Below are experts of layer 4 (counted from 0) of a mixture-of-experts language model. Rows are named router (the router's row for the expert), gate (a neuron's input weights, with its number), up (a neuron's input weights, with its number), down (a neuron's output weights, with its number) and show model dimensions 320-351. Each number is 500 + 50 x the weight over its row's rms, rounded and kept within 0 to 999. Numbers have three digits each.
Before each expert's rows: "mostly gets" lists some tokens that are sent to it at least half of the time; "comes before" lists some tokens at least twice as common just after its tokens as in all text. This comes from a sample of Wikipedia text that the model never trained on. Tokens count by the router's weight.

# expert 25
mostly gets: " film", " book", " song", " character", "ion", "aper"
comes before: " of", ",", "ed", "s", " in", "ing"
router:421509477542512459549459457441477518485462544503430434467515363583524533576494482448491478570531
gate0:517473445464510460412458520473490473512438518474587490565480496542486546539483447527520538524434
up0:512481516619471550514499484526539400475481511473537498481437485469546503514491477428514464484519
down0:547453502516451579564612339472421559524490591453550572501400552456555482562483378542586537505511
gate1:498532539494586470581423531473580472424502516505527496518516458540481523423467606524472492485518
up1:526550485566558598501493470567542523546500494525463540546462483520606461496633364590527476593548
down1:479525539464533407542441628513424500589531584501552528548462473482508484630560449469489590465507
gate2:453584474510530378503430467452531423537446484455455468543513580436519549326474513523447474537345
up2:555449597514472495463440576531538447431560432521512494511512429452538494490537543453524505461488
down2:418524483559532514579473490450547591508548440514464386436567474540553527476521542487506496422532
gate3:479453542547592524496477486530469476593484489485462450517502506498479455525395554542505524438535
up3:506455494438482635476553445510577519591536517550467552442491575524487440390478490476429536472527
down3:546539605622511434539521516592486497526589524491527599509515495592470521502484480559533559487450
gate4:405435632536469398486513478463582471582544480517506513466550405494599500412447414471541520488457
up4:525462514413487515560509452463558570437567445580494511419489462441497594473529474481539390490479
down4:527491594403465601512525425578445418478474572488568525461489518528501566398509546536580386401480

# expert 37
mostly gets: "nd", "d", "z", "\".", ".\"", "]"
comes before: "\n", " The", " He", " In", " It", "ona"
router:483471454597517493514489524542483450421468598496541469506490456457527534441548484562545428571450
gate0:507410456552481490463549496499437530482518548399498501522600553511526534531620538507472476438526
up0:499506403514535508479513570513513467570462487482441500499503488488448507508518588445485552511545
down0:450529557478491507526503591519527476604587538565513573592450495449554551489543515520453367624530
gate1:500563442520523486587477484520525494497524395467575494509538475489462481450452482387499530500509
up1:533512451479553413528569514499469516500542454580484507452528499540498459398481419407668552526438
down1:517490461478622583445490532564457533439501514495471514540452465469532520485487545548457523575496
gate2:496465549543496555478471457527482620526512472444561529535546481510531459482532460462469534498528
up2:497415486621503517480515494527501626473517373443500603455432550422523542541432478465475452523509
down2:512486433489515529552522508509565386534468488575436501556509578528626575452641513480473594568511
gate3:516477531559548551496438410502530596607464489430506515504444474472522448559546544527455415492538
up3:439539531511572515523517488511540546502459461473514505574499404451539594466508499510506467511480
down3:453495527512446600521404450552498540536492515516516513387505507468548452529508413528438535436562
gate4:465543580555491480551470481500544427435562532472496439531612504484486448501538505547497491535585
up4:498550563576564520503511403482577493473517588418427538462523493491453486535493474589520463443533
down4:487459456466577449534431435549446467547467422488497404425496460585459512495473512448513438497535

# expert 53
mostly gets: ")", "e", "),", ");", ").", " we"
comes before: "\n", " |", " is", " was", " and", " –"
router:429590513509527484427453520435502461462508631548563494514475573464556456499550514484471536574442
gate0:594514525474389566628583437501508477484516458529463441497534549451534595547482481467506492533554
up0:470469517471599502405421547457488518486452593476520599467440476544485495457492547546491480447397
down0:498449476534569421503575577474479514437511592470479553409373547457443550468517458451441402566545
gate1:440461469437455502457497452500450501549525486545488491492501514648488545517572486529464393542540
up1:461467546457553516475470559482461397550482571491487514557472545551515421480515509457479533495505
down1:506568415569592530460425628406506529501468547469503434533494476472458537528460455448399517468556
gate2:529526504509512481499522525559446528486451571450502514525465532418486632536496446508484424534533
up2:503542450499496510479399591560503610512399521474442547546534502378478544543552496509495468524527
down2:486481492545422465434405500544462509430489517430462539553383466431560488484491556486526492486573
gate3:429478456473518647528590498472485478542482528429542460478476485487533514477505481467420534503476
up3:559540495435440404432520467606471495484543431424527572512569522478499483564447466541592502421697
down3:496608452473479531480502470448571559605503479520500461465488560477537558516507495512483522405520
gate4:585503501577441500442497452486373521521551457596530507496475505458525518413468440520562555511456
up4:459519504381562624535426508442581472490463470434470535518512480535517431501486509518430396495486
down4:477464475501520557506582507507452492493487446474514424501533428518538553538504452530571399374454

# expert 14
mostly gets: " on", " in", " at", " during", " through", " from"
comes before: " the", " a", " his", " 18", " 19", " New"
router:536438545465486549502487481517473616604494469504410477481484455528442543479554539529570490376426
gate0:500509461509560439547536496538560632472519491537471511499501416480455458467475533477484447508549
up0:469499433464491475616430539483480543586465478471593480571469499474422516436472468504555548465425
down0:462601505421520458454601561386529518444462511419504468457517465454554433450503517449409501446428
gate1:521559437632508574495494404529501499522417481496551486463497556478512578533479542510483516491505
up1:518492428607498623504550468460508419502514490459471437442486522476456540454487400460475518582521
down1:500505531532541493516507442518507508502482583491581520432497409445522458460471450464529448486478
gate2:356530459511549525592480488450535423520530575429521499461387421503445462481396438510434495419571
up2:548531527501507482471420505616540507442569420443494600572463530490457616513530438528521494547462
down2:506453478454486627502443623534497508506507503416493387455502534421472520427574495482506458531420
gate3:478515513467454538562491549569439482534430512507554418429490486522513459469420484549433466487485
up3:521408542332463426520461488550521492579517448513533507418515420561586544470449506487510456587470
down3:506501521458491477479515446558497491552500479471539462529503555548519530427595518510481554495434
gate4:459592496520575626435492523539424625525515475516429544517548515534510484564539558565583569509464
up4:504482476457440496589445516547568466478528474469444445497453501457528478551505505478382507455571
down4:520583536446498495535503483442588411591438550557491474458586462455513459477549516472524489452498

# expert 75
mostly gets: "ism", "ities", " system", " government", " group", " ship"
comes before: " of", ".", ",", " and", " in", " to"
router:397526474552491467529529558500485484431520470569411515416438408468521433507530537518467508449503
gate0:525536543558522501460437476467470391576511471473522543544658476635550443464497401452455508493469
up0:490532532482439583480454540514529502483509489487419558395498464421562486528549473484541590490520
down0:482576481404489387593498566511479567544487429366484530445491470521469474463414586483385440411440
gate1:448476541536582461526473470559561577534401436552458530520518532517533503426525500517463518513493
up1:512571478472537586514536502547455545533549444417548490413493570505566561490455472409484452487559
down1:543550504493456474544503385524436564552406535474497505531525585502465537583518433560521465495445
gate2:454581531554427419479417539492481527557582538423588482464514489548564439462495526473489566447507
up2:508528512430511541493399546452423484584570445582525584565464561428492541473454539476439535533473
down2:523524448514512481458375612474557450517512464542544418487429495574515493483527468444521433487465
gate3:519500565484516501523470482544556550457501567543461623542555443453476523572519491458374496510560
up3:538541522447563462523429505516466436519543601491469575537534420539545476546576528503366485419531
down3:482534490374550420540429573513515561491576470528492503527491426475478484486548408546423568572495
gate4:473484460493478445454469487508619498414508422431519556475494507485548510499568494463526481493585
up4:558519545417475538508536336542520549513488488558491552626565488468442519465560580434496481442495
down4:518573570508462551508498511496441524511407552538527529478599504465626492512502431456568524494521

# expert 20
mostly gets: " again", " set", "por", " Scott", " then", "ley"
comes before: ",", " in", " and", " of", "ed", " ("
router:484497445507522591536482442494439548536490506556444522564567462535375505475432590436406489523472
gate0:531404499524575501445451476516522459528523520560451541509530489501597510496535501537465462545488
up0:509420500423467516553475467444536490481530438512507448443546554456582509498448493422555545522464
down0:517487483517450552580553435583478533523515561488478563516389493475619440496529514553536488453655
gate1:428451569473514489516536533516493516604442523522476459537433437509649468463544578456488465428535
up1:654489480446499467447473456465532487560549468485570523496516570511382461441536492582512451475524
down1:466482492507493499429499535440578482498486469545497530386497481496632482570452518494485494424543
gate2:467407553599538500510516538468498478568512520503446450536521430501465463475606472581489489533521
up2:476449544514507480502536553490532494496525532444462467438617449589612451580504574558553521504432
down2:492529559492555476471484526556552495481451466549450502512529539426570539432548507648526522601512
gate3:470505469509549524495547434560477510452551494492460540516540452507474553646560489505507572398508
up3:487515471407531502423498571479479479535466407566576484418482491501529489426392462470493468547472
down3:535570596526517537405476546447600465502434483610520470481499493497503450482496468490469557520521
gate4:618507574359529487506529493517468462588567451494533523555557464481512502481545410408520541523513
up4:443559506517440503484429452490498517417439640495434497547456479425463550524463564582492424546508
down4:524529532522456450547417577480491563475383507548512519488504527400488465562437513581584577498609

# expert 30
mostly gets: " at", " On", " At", "On", "In", " off"
comes before: " the", " least", " a", "hen", " this", "om"
router:505597511454474463503544472456511501512499535440478526508440430589479477502505538630496520517454
gate0:479563466526497544515442430450502532460470536496525568486457561565505472577535494505547478427507
up0:474507456527638472461535433497463463446500473390484457467528479517445536594475512467551539530465
down0:527524475573428402438565525491509473477503468466464541448447486460556408512525605575506502467571
gate1:493418437519638501384426489459518511435452460505552453504552523460546513499530472458575515483510
up1:480457517548467456525510626457594506545547514503496413538497472521486488547542418512499496488491
down1:434551585559541541504426486465557551454471546525480511513521446507538563495492498478527544427526
gate2:484491423463476554471531471586344542513422578511564406469530454507455494400416479466463427455499
up2:461475476443495511532468604573441514432446562467476466496526514469487481460467550504401531419495
down2:527510484563413499570413538475500591463533516445366508641581527490542478457484508395507546483449
gate3:512536568488429484533357551460540500414521524500549546522491515506562528594510367524523519420457
up3:469554518450472485492546409411412556543484471513477414449529558517458445495546500488505379464488
down3:500439558519458581467508562491495518558477494549545548559488509553532477513420550497490504449505
gate4:454428623499590488464636413531540584532545512515560522512541531521410473470480455540531527501525
up4:484454499616492523546638551521446572527559439515613465513508498516412554492490513528517599479500
down4:478483519499558489565591495490365533608521475528626539488559471549481561470523418524621559495543

# expert 38
mostly gets: "\n", "==", " ===", " ==", "|---|---|---|---", "==="
comes before: "\n", "|", "-", "==", "=", " The"
router:477434489515628445454464544538512454377491571500517474521481520468476518517475488380565508530445
gate0:483485452573435478465462479505520609500468533548505499521453429535452505538555534542520509494470
up0:580366463609394498636508471562594489515399551481522412537511508564504489466476549508570573519422
down0:473530484577482551458522558500566519550505517406457513560470542578473530546530460450477457563417
gate1:487505497507522428499508493546478435514563544473442522519544479507452521330473541489511544449444
up1:595542474492534491551517500404618480493631468544392465461528479515514469534520542524520535491533
down1:432467506548503483462434481531528556475480495464414384459512520605532540493537474426498486409395
gate2:462562500561511521477451517469515591468426548518504461460489487494549501461476504475517364538465
up2:424500549552517510456439478518555517515444510572505439418461419511525527532373519535441494522423
down2:469415427554567441463503498389483519456451447501542410536520524531483519444532536443486455586519
gate3:448431456536462471427525508482572522513526535536520598560548470483574538465478577557515525467426
up3:498432447473461524491478576424583491499475403424520493444597612510449465402513505442524464460536
down3:432468464513517527487564521519507542485382479480485502456479515545451501475566473485611424518465
gate4:518512470525467447586518467561487435495450599502535431467421474515515539451557514546516517475484
up4:452485534499519539489518572503550475507538513488464541492533495498491522491489474453508503457533
down4:517467519414512515513586586431500548563455587501452501400467567487527542518525526631517538477454

# expert 54
mostly gets: "is", "ater", " 1996", "ia", " later", " law"
comes before: ",", ".", " (", " and", " in", "hes"
router:495566474466503457478491489619443520490472516494578462424495489536449456405427537555510495530559
gate0:536528564496420563523449478528531497543547605471513521569478508529475480427472468533518446450539
up0:537508531536508470464498524428553500469561457444478603504460583485388445517558619447537478479509
down0:531478420518477470475446517580419461506595474460365480580522503400425434557512452453447439475416
gate1:555548488511490509540484562574467539517460505401488628484382496525469523421567532459412445503490
up1:447563483570570473477453578450419496585556479527502503442445439516485432443506492570501561536495
down1:479517498552531507545489603535545528580456543576420604521542559493516419551502518503482447589472
gate2:537493534542531487450470509461479521519514472590494445462484557486507471437472493488462422402483
up2:501408509487641439483507535467473545452505437532506478382469494487430521522507590625503440429463
down2:509497454498524532464492493515490466464460486361479461455495443479609584448469449568526475457453
gate3:542564535484416457477399552587472451475481426519513560511442462504520590598493542445430462570621
up3:511468401528494590501468559500442483542449540512460531540399476533588560506492446537447476576475
down3:404445465581552524545595548556513494455592544447525446523492479472525476575512515489453477561509
gate4:403300489500559459458460550441490467520541418431471401465525407483571507567482407534445489492433
up4:377470526559576431458534456583458502353538577526493591457508491551579548496511540567518535575532
down4:450563531472408454466450368527556462512482521559499426525498537531473540530542588554471586484417

# expert 1
mostly gets: "let", " father", " contract", "olution", "ection", "pro"
comes before: " of", ",", " to", ".", " in", "ing"
router:489573478632479493518479483477472537465486519549434545513501454508571544425550423457444464492461
gate0:488470506431401496526473480442404536488408564490488509431450416451485441472506486457562473441578
up0:461426513455500512551473450489477408461446436462451447426453492525508417585616523508458501508447
down0:513522436531478510529420438478464460530571601442515530510494535473517546513467574463513432465428
gate1:519471397475468425602478476519540524585461450550452598547491472518629456475487414390528507505503
up1:424573495445554511506432588533553472541405539530572456444374539611561516555440504487427465455472
down1:549508556566471475419484508484437431513536502394501486520503515601482573527459598516437421542598
gate2:447537523425519475510485496533501413507503505468539516512577541446579492491474589561475470417502
up2:432499510617515458509560544421526429431522503432411475470537548517495409485472430491519515625415
down2:500443623477451460386550534418558581488500535542460508537545527532489583483472494494507504544483
gate3:466521432479586507432484450449574547567487547518426608610458570507496612508426563550531483399488
up3:471480458460522474465518474472516594541448550511597409510435446521435563524535558464450524443469
down3:467575403496519492445477417516539501488424409519520445415491495449405544505522585459581471621526
gate4:556529423494536458490500483469537491504461473484570448500458494548480499565556431493504549522452
up4:419467589482545475504415504534540561403466468470482557506544555488531426555521532488494492481593
down4:521431530586471537511488535492446517527513607426486572465562477488510466516456568496498600558558

# expert 26
mostly gets: " been", " when", " first", " became", " made", " only"
comes before: " the", " to", " a", " that", " in", " as"
router:427531595547550508543486555478417523485427517509432543458505433453434489445493596473425487496487
gate0:451520542429464588543498377559500442519473514544467411476537503499509503430428416483481457463604
up0:595532463524536407501572496547442585438494431464518517533493443495486463518552454474489540504388
down0:530450443530613430423396472485496494520438545510448463412587435495427576506533514545505556474437
gate1:418453502498601505469465505662491554451507451598508431434504540444567411628484515516460525554490
up1:488537511538506503557481564520526453528520527509481479507481531406448597490500549474401539460461
down1:534510451578439488480575499478485507611424471506507426482560553463498509528519452509534498569500
gate2:474484410560468509559539494488486442493619411464527468450566457535568463459453393448418524502500
up2:420487475583457524559517513557587532392608421484519462445513439500618576442433415493416522505468
down2:511466526502397535508456491493533481466544529460490609484546502518562461532460505546475444514594
gate3:527463484405510503472520513504575518452460417589421542543461559482563461535458447550519521591491
up3:459533561449480473555522505436483559537531672466498475467516462499412494515518588406498511390525
down3:534533468564496533481515633502480464441565495513441533437566520497480568543556415396468493445487
gate4:457454424494497539555544438609488456536504452542405535411501562453634493464556451471481490488452
up4:536422478534464487553575438490423366524488522558409543458560467499615365578477533598447469501518
down4:527498470509524437474467534465477493494485478568505535444416490489463564456559541628396409465554

# expert 71
mostly gets: "ma", "ren", "ana", " Republic", "ville", "ena"
comes before: ",", " |", " (", "'s", ":", ";"
router:442588557605553396410489442451449512501574510484445507410468579558467466488529485485480503519510
gate0:413507536506527457489493497551452424497497565427521498489409440501563547516583490563510498503466
up0:530463587461511483393422514523575512540550422528560430514470506487498469569585457526556458560547
down0:461519501526454530484513544465540431484502463485397570556471508497561540474525529648420532551475
gate1:447511605475558524544573498401497480455432489463460489555540590445408565574489497541456519465528
up1:532512482591549512499445459487491587411534394645498548544562523463410432438527576544489429526501
down1:510489394509497383543510471537452572505402484620579512465483538481569499511497500462464552532516
gate2:481450525507530498491532504431557512472474440560437444499546534502425529484547503466540519493445
up2:478484443564436516470536511522617549637448524428525455502511464526547505530458501528532445553481
down2:472467516536409529530470540488491496513468506488589479563551516470482537569490553405457509457461
gate3:479537422531469419552628491523465533542496502543503438589496472486485536590433570489477521494494
up3:465487490573517565463389489450577414453457452452561536520513569478548471505468445535537513417557
down3:515476586429428587484526520614515460498505466450491563549499504478519474493459406552491575589620
gate4:477489605490502549499477475469557507454425470565511490590535504534554463437498510543487528534376
up4:420449499489464537474414485567556497485553477510481572486579594574453445494472463595566444489584
down4:492454474510492418465523519443524519501418573511508471389567526488536514466502405451496481494484

# expert 56
mostly gets: " with", " where", " including", " include", " when", " included"
comes before: " the", " a", " The", " \"", " In", " he"
router:596437518515547500512616570494589523505529542528466475558465457550528469527506453520553491491462
gate0:506437415434562478567632554530425456430465548544363519527564467546570486505513433509417516461495
up0:508548497453487444527627589472474458486513529623465426479534408508529502471494432573436468442473
down0:495486578576503421506478442507532510572517536444482392450517446494513524469494472517426473435463
gate1:560473533491540425559534420621366487565500560523487431449494461515558497446455518533488473521455
up1:494479487507477491591382456487528456517450455447565449540452476472535560501406564454549495539516
down1:447531507424407478549486496504480396535561480509586485485514518551467485533564488449507480487532
gate2:496536479537504542424413416587453512545514480544502394528490502452444596519546497535462533516565
up2:479541495454553488517490506515555472485437553496569538472498434528674491510471483433475502625431
down2:494544542520470542516494456626472616483480502426476491448506444453489502570544475492546533480545
gate3:474543425503478421498477472541417436563459465497544452431459483533505488513437458589504468511472
up3:493504499581508508503434576483481517540563489482465425501535513495470454420453549525448523438472
down3:508553546525469475553560619520542472403454494523518442639459540414504461481575472512532549563590
gate4:456590524481553546555464504464539378466486484494413575504483478480510490386446580578501467509406
up4:521464508511457495500529563533472487480444396544573501518475529519452430483442556524488471449520
down4:490507536558544533480623540500523423555458534485436565493539488546509509520458529520518534549451

# expert 10
mostly gets: " \"", "\n", " '", "/", " [", " spec"
comes before: "\n", "-", "The", "|", "===", "In"
router:540551595523509461468458539458616460444456548505534465508522505518557420547418473474500541532479
gate0:421525487473512489535498651518504398503485506449487562392480539490495473444474473481534500533474
up0:516483549520530491618465554438517452490595397498475443480516488500466537383508497555570525503499
down0:517465470410545484399486478524447566519479608473537495410474535574498527548511538457540472547356
gate1:506495490404429463473444465424544470461523495468511472515673510478534498580521539560418435516423
up1:500494484576592531564576510523450511562504508566491501445388471505485508472499495477541547490601
down1:453449511515401555460545547513463523469502527521433573402544449467566502482459500474518494441443
gate2:525544486503443490533463526508574494402541474521511535521522553548445521427493591466459460464538
up2:540477515465524471468501440492448500553445517446519494497524447513487540507508465457511459518480
down2:440481470419523459521574422557554398592447503547468502544536483476546385483456387485571472514458
gate3:476537461524493475521516510455494457444488510464535442478325523484487487452533515498418480504448
up3:538476444504552544543496511502478541481500580606498492436529429521482566437529573507475503504479
down3:482528546613556437413524449541490453474515515506469529349429482579433534443566474534459478567540
gate4:524519525500539467486440461537518530503431492518461495499485537517539554551430514515516554488648
up4:462552506510497524490425487494486500487488556425485428538479437484514562498477467547509513527588
down4:504499488524479508569425462417441563520470602552582474460611407485462441483393512510528561456540

# expert 32
mostly gets: "),", ",", " and", "\",", " but", ".,"
comes before: " and", " the", " he", " which", " but", " a"
router:558494510532502460473495530545602517513455503435528419516494457474542455500503464523499590453426
gate0:467523552554452516338454515568490555472534510529638521463476511496533484435491481550502502510509
up0:521471502522447493548635458509579482516515556497453536577527489544467547541475536458446500511496
down0:437537525528404486476511446526518530507419566447474453465502500510466451523566527543456383420496
gate1:561492474405499636505524506450503540542562496456539484526507518504474515518528484510595498604551
up1:499462423523523512489556468490496496504524488582528548522557472517494588421522449538517553540496
down1:468419450503450435512530567540526418484568465551575467506569519509604430525490546430582548532519
gate2:504470490435534472445476355546475453418421449561449445531544483451587556473580503474456465546548
up2:484537493549536487609560560480503410565540471557496503540458525575531424533459473472588510512422
down2:564439481547481585487454563504492485439506456591478533474638581526484494537534497488456539536547
gate3:469531434437443534551429538497540448547529457536565476427466539528489391523553495427575462415457
up3:450470464538519525529544498463489393520444440487545509427545512401643479543458457542447506365509
down3:529524556568463546445491442488503535510641464505490564546568596489487476506440433475430502532506
gate4:534378562476445519635500487436472485530517537561448502504482504521543492569604519490448504528482
up4:423590508570478478460473612533525503442543483476501514503540504544579482478447517471503523551494
down4:505501395540605441507585549482508505485471587522494538536450442492496475498424491539559534495493

# expert 79
mostly gets: " for", " of", " on", " in", " from", " after"
comes before: " the", " a", " his", " their", " its", " her"
router:543516570521521509525541452420564589515475433432600478608529463574387547428442527529529495516497
gate0:469496476565517515542543513515482440547521508460522475500489561494527532491450521541457537460516
up0:538459572478520440456462532527548561470516492573522413512509460538466468531561551477475516552543
down0:486476510541573482476557584505555520561493571584498465396556528508522423413598586554536502474449
gate1:449549543481462539497510415443500516469486453460551638462522527499527526470478425466492455426478
up1:455462512590478477571489618532531537516532504471583459516476526511375512487437564518480545584541
down1:515435578585528514507491469488456548502570476541550467444547461535478478475483471437536574347502
gate2:488545560420443544589518473522470508524471530517472518471538500528485528579511610477479538552493
up2:461473502489533516456533509508473470519522513548451526548487481496516487514490476459459488512490
down2:580422484546426545500484592476468528488543525447508525504527532552518471527536525499521527492623
gate3:505510502547502641500553478600523472536577428573471497539464542494562590491491527527449495576441
up3:508444444473516442489409542381504479481398513411562501441531472530433537506550501504595532491556
down3:483436575451497505553386490497514509558535418495480500463494572475463576572518475443466498471522
gate4:477564532476451592545453478571463457508487519574425480518539497474439536485457528495536477526584
up4:476468582510607484531478576461500351503484486470556444546553538450430504523499516508545550577540
down4:676400533565496578479473430578516469584527567520480500509579501514520582606490510530484565462473

# expert 46
mostly gets: " of", " after", " for", " during", " from", " among"
comes before: " the", " a", " his", " Represent", " birth", " N"
router:492491494503543485494513477460597558464462498453544521512450537601486540456546451493500406446439
gate0:481626512525402604514479523504449476442528456608432550510503499493527516516469552493529481549492
up0:416526487597420548507509516575507571503497507573492480525430502521484503538456487490503453540519
down0:431547447481426486493497508528512454595524483430472469549506496538438470512465510522542467530485
gate1:418429544526486451597464426595496476404527479457549421488499528476423551541473502497490443433493
up1:507442405527452502438439584495491648574528551463547507473537504504563482492411500532487509482464
down1:507550400541549397457661405527518497479551451501479491458475440560552529433495507452520451525490
gate2:485488477486560575513490487526474503630498524483445384524541600499461448511529588531530485544511
up2:598505403545538541488542482505496560543492529481529393515481554503486454454382448523628532569477
down2:485447593549392486468421512551554461566570608512440447553551505402425495477576429521408536529477
gate3:481529554572566536488546521505540573508495475435498424523530455511503468523412403507521507535495
up3:464551524526509443573477490485527489513518475537497471449499530530484511482431511476456439498493
down3:513507471519493481521530448537508509455567550456455488457450458547484537476444501595545479415447
gate4:519526482417539505485515574454471413517485421477544492494526503484559510424559545509497442464510
up4:480427415533452549557477547491517551512480578463527503532489454487527453522571472466532466485505
down4:544441488596490558493523418451546485510492464521520525546606415612480557512502481409535538535472

# expert 57
mostly gets: " ==", " ===", " ====", "|---|---|---|---|---|---|", " |", "|---|---|---|"
comes before: "\n", " ", " Team", " 1", " 0", " %"
router:537496403529452527450457515515530467528576450569499521450472521607476503505457509489568502508461
gate0:536501451497376562526490449462522483467505578478492527539464473528472517619506511551401531486501
up0:482508420527497509459523503469541425486507388511535592518480416515572531593458478620456446484450
down0:452492556436433433508402558502433497555374458429548534471444463488515563450450500411409498423514
gate1:524600475428486545537598513454509559514497530547434478509475393479517556493561595498529574472508
up1:486449546573476489482431532584477436496507575461586542498538578513538455460510488554517474514520
down1:447577539579487487501482488450444525407439478531520563560433546501518549534509498647471388543429
gate2:469390505553518471481465482423411547467447497517449505488513452492544464515652533564515504541654
up2:512490431509500599496500485514392546473496358559542465485539433492490465517555528576536526505435
down2:481486466509445486536531544603589546510538454472564404470444456490568530523439477538526504502436
gate3:487513512607471470554449526510472567407467477520490497458480482554476486461576459462567425496522
up3:500541413472557475482406494491429522605510451535459477523491541495557443573443417507419552502553
down3:623565420525417566569545447526501498451450513600459525455566560482509553496573497536447443497554
gate4:466464509428538514550514479464582492497457466510489525524455494515542488527555417495478471440522
up4:554572500451536469518497467543513514495448386536482531450466466504588492489577430508457529474416
down4:514441468508507476454452381444538499530451445488500518459433463550474540483502512430444498541429

# expert 22
mostly gets: "ists", " artist", "act", " member", " vis", " conduct"
comes before: " to", "ed", " of", "ing", " with", " and"
router:446423496557520414555447461471506560444476469557491522495543533513516509489468530581474360502488
gate0:460425461448465518484488492438605499507489467549537445554490499515490547538584500501501480472478
up0:446388585480546512494429406446490517519468496506535496543481558538423483606673485522501493501582
down0:480466594501475611492519501510517490514438429435494588534470437517590564523528504562417507529536
gate1:517584498513495568484471579525579417493444555441529523501523580528490380541501512522537536520509
up1:515490460576489440454492450371456528472484419469458525530625481526504559482476409443505502509440
down1:605447550613539394484544474450514572484483479598436568523555516545522493577500452483550473497613
gate2:466516428442638531545549392476472520508429424492513580476404522487524551339451460521393567538488
up2:327519526516545517497523439615536534531476435617484415452414523535483514437539477447475485426528
down2:539516412518476588465558507461488442597505461487494558546511518465431511549567510482559496503447
gate3:401468447529511457479564486527526525498557527500453483458552388538474533485512584539525546531506
up3:522434482558491570443556467546463512559542550468626468469501474590382443516451538437506521569559
down3:576596507442408393499574509550536514479532500520482461534600563494421491547534536522460475487515
gate4:487534506522568566475400596442526555487497490511574494500646589526559491555488542533480492577543
up4:512576481523603430404498581448438497469497517473543528469573592530513460550512612510510459494510
down4:491465451398485518430506561549451440496524581366553541503488417604527424429544525434528473452584

# expert 67
mostly gets: " ", " also", " II", " not", "ature", " 2023"
comes before: " |", " be", " not", " a", " been", "°"
router:537481503551463529531554642487628448535526484460535512525537530491466439477455526449466500497525
gate0:523469548504545542548506389380505496475524469410495493540533514514507495473579445436500541536370
up0:502559405446475476467623540474532458505477582536542481476561482502449470541461515502464505508636
down0:603531553412535450621500416411443495430439470507506505478594610460520476504454448542439500535449
gate1:569501466551573567481460519566518565608562417532476454518495535493560512483510534512478479517325
up1:488499464531459441518453470450421483505452636511547565494543515526498558538451516525490559407605
down1:419405549482484444375493515545466416474476446457616569537505467564541503512474513471462479481507
gate2:502446544463404478504535494497526526462442496443470527487518625496474397566555464458554521513511
up2:493442524511390492548516488512516503399464498520436573515493641533465422617634477525564512574535
down2:435445519610492467597462493585415448516525446573528487545454506476498615528522420479531434588449
gate3:510569504489493469483477495467527457502549461500495575512408538518567491469487562500529505528514
up3:452506506494527514487536554453410549455526454536485479510461482450513558418513487515549569539482
down3:534584448514508447512546478455623474506521537530481508406513552427467475515596482477440529519458
gate4:530567445574505537471467511504503606476466431502429456501536559561525506509611518486477409541542
up4:503577464493519529512450410571442502539549445689493500510450511543485521450529477517415508497481
down4:615483495517578473541557481423478451516479517448523461467597466497422459535529567534423538464571